config.toml
d_shared_expert = 0
router_score = "softmax"
balance_bias = false
router_z_loss = 0.0001
lr_router = 0.000544
vocab_size = 48085
norm_eps = 1e-05
batch_tokens = [32768, 65536]
max_seq_len = 1024
train_tokens = 283300000
max_steps = 5932
dataset = "wikipedia_en"
Below are experts of layer 3 (counted from 0) of a mixture-of-experts language model. Rows are named router (the router's row for the expert) and show model dimensions 64-127. Each number is 50 + 10 x the weight over its row's rms, rounded and kept within 0 to 99.
After each expert's rows: "gets" lists some tokens that make up at least twice as much of what it gets as of all text. This comes from a sample of Wikipedia text that the model never trained on. Tokens count by the router's weight.

# expert 11
router:33 49 48 34 45 45 70 48 50 38 43 64 58 60 38 49 41 45 50 45 46 31 58 42 50 46 58 69 50 49 42 40 42 51 50 54 64 29 53 56 28 49 41 46 41 47 50 67 62 43 47 48 61 56 42 34 64 47 50 31 50 56 34 40
gets: " in", " of", " to", " for", " on", " from"

# expert 14
router:28 61 45 48 53 43 70 57 41 47 44 37 64 56 48 45 71 57 35 69 43 34 54 42 38 44 66 51 66 70 51 49 26 60 59 55 68 30 56 63 29 44 39 39 51 65 52 51 67 48 71 55 68 54 40 54 51 59 39 35 49 38 47 42
gets: ",", ".", ")", " and", "-", " was"

# expert 5
router:27 57 30 33 34 50 62 64 45 50 45 51 58 57 57 38 60 53 35 44 33 39 63 38 59 61 52 61 40 57 64 31 54 54 56 46 50 49 41 66 32 40 26 39 37 59 37 50 57 39 54 62 53 46 41 66 62 73 43 46 52 39 40 34
gets: ",", ".", " (", ")", "\"", " \""

# expert 4
router:40 49 56 44 47 42 65 68 55 33 47 69 47 62 58 54 46 39 45 52 44 53 52 53 68 64 51 60 46 44 46 39 57 49 62 44 66 40 60 53 38 41 44 50 58 66 41 65 59 38 62 53 59 59 43 53 56 55 51 44 47 29 48 46
gets: ",", " and", " in", " to", " of", " as"

# expert 13
router:44 60 59 58 47 52 70 61 53 45 32 48 66 53 56 55 48 49 55 33 45 37 60 56 42 63 50 61 30 54 56 37 49 60 55 49 59 46 39 48 36 57 34 36 53 54 43 66 59 60 40 55 50 64 62 51 60 62 49 38 46 41 41 48
gets: "'s", " his", " was", "'", " had", "–"

# expert 1
router:47 46 49 58 50 51 62 53 44 27 32 56 55 68 57 48 42 25 44 44 55 40 55 37 38 60 56 44 47 42 49 35 64 48 59 36 67 47 51 50 42 51 37 46 40 56 46 71 60 38 55 43 55 62 40 51 53 49 56 39 48 51 47 50
gets: " of", " to", " from", " by", " in", " with"

# expert 12
router:43 54 54 44 43 57 44 50 36 40 61 51 58 43 59 49 56 31 45 49 40 39 52 57 46 55 45 62 55 43 53 34 57 70 61 31 70 29 57 59 39 62 41 34 49 62 53 47 62 43 49 57 50 53 46 48 60 68 39 40 56 46 36 35
gets: "\n", " was", " is", " be", " were", " as"

# expert 2
router:47 53 53 49 41 64 68 48 34 40 41 52 48 55 60 55 63 54 40 43 46 55 65 51 58 52 54 56 50 62 56 46 40 66 57 51 57 48 63 62 43 61 41 29 57 64 28 54 61 59 59 46 42 51 34 51 57 55 60 28 49 56 49 36
gets: " the", " a", " The", " an", "The", " his"

# expert 0
router:41 49 58 35 47 59 60 52 52 54 39 61 58 58 51 40 50 39 37 44 36 44 61 49 46 63 56 49 40 53 49 35 61 65 49 34 56 41 41 64 33 52 39 40 53 61 38 47 60 52 49 57 49 62 49 73 59 72 49 42 69 54 35 44
gets: " |", "–", " ", " 4", " 6", "4"

# expert 8
router:48 70 37 47 47 65 64 51 45 52 58 61 53 60 38 53 56 44 46 45 31 46 59 33 40 46 43 54 47 43 54 43 55 59 49 35 58 47 43 62 42 47 40 44 62 46 46 56 54 59 65 57 61 54 36 59 74 62 52 36 74 35 42 34
gets: " |", "|", ":", "\n", "-", ";"

# expert 6
router:45 56 36 43 50 43 57 40 46 46 56 48 62 50 45 53 48 30 37 42 29 26 65 46 68 60 50 63 54 54 55 42 51 65 53 44 73 44 40 63 32 56 45 47 50 49 38 51 66 52 45 63 80 41 46 58 65 55 56 46 62 31 44 43
gets: "\n", ".", " (", "==", "-", " \""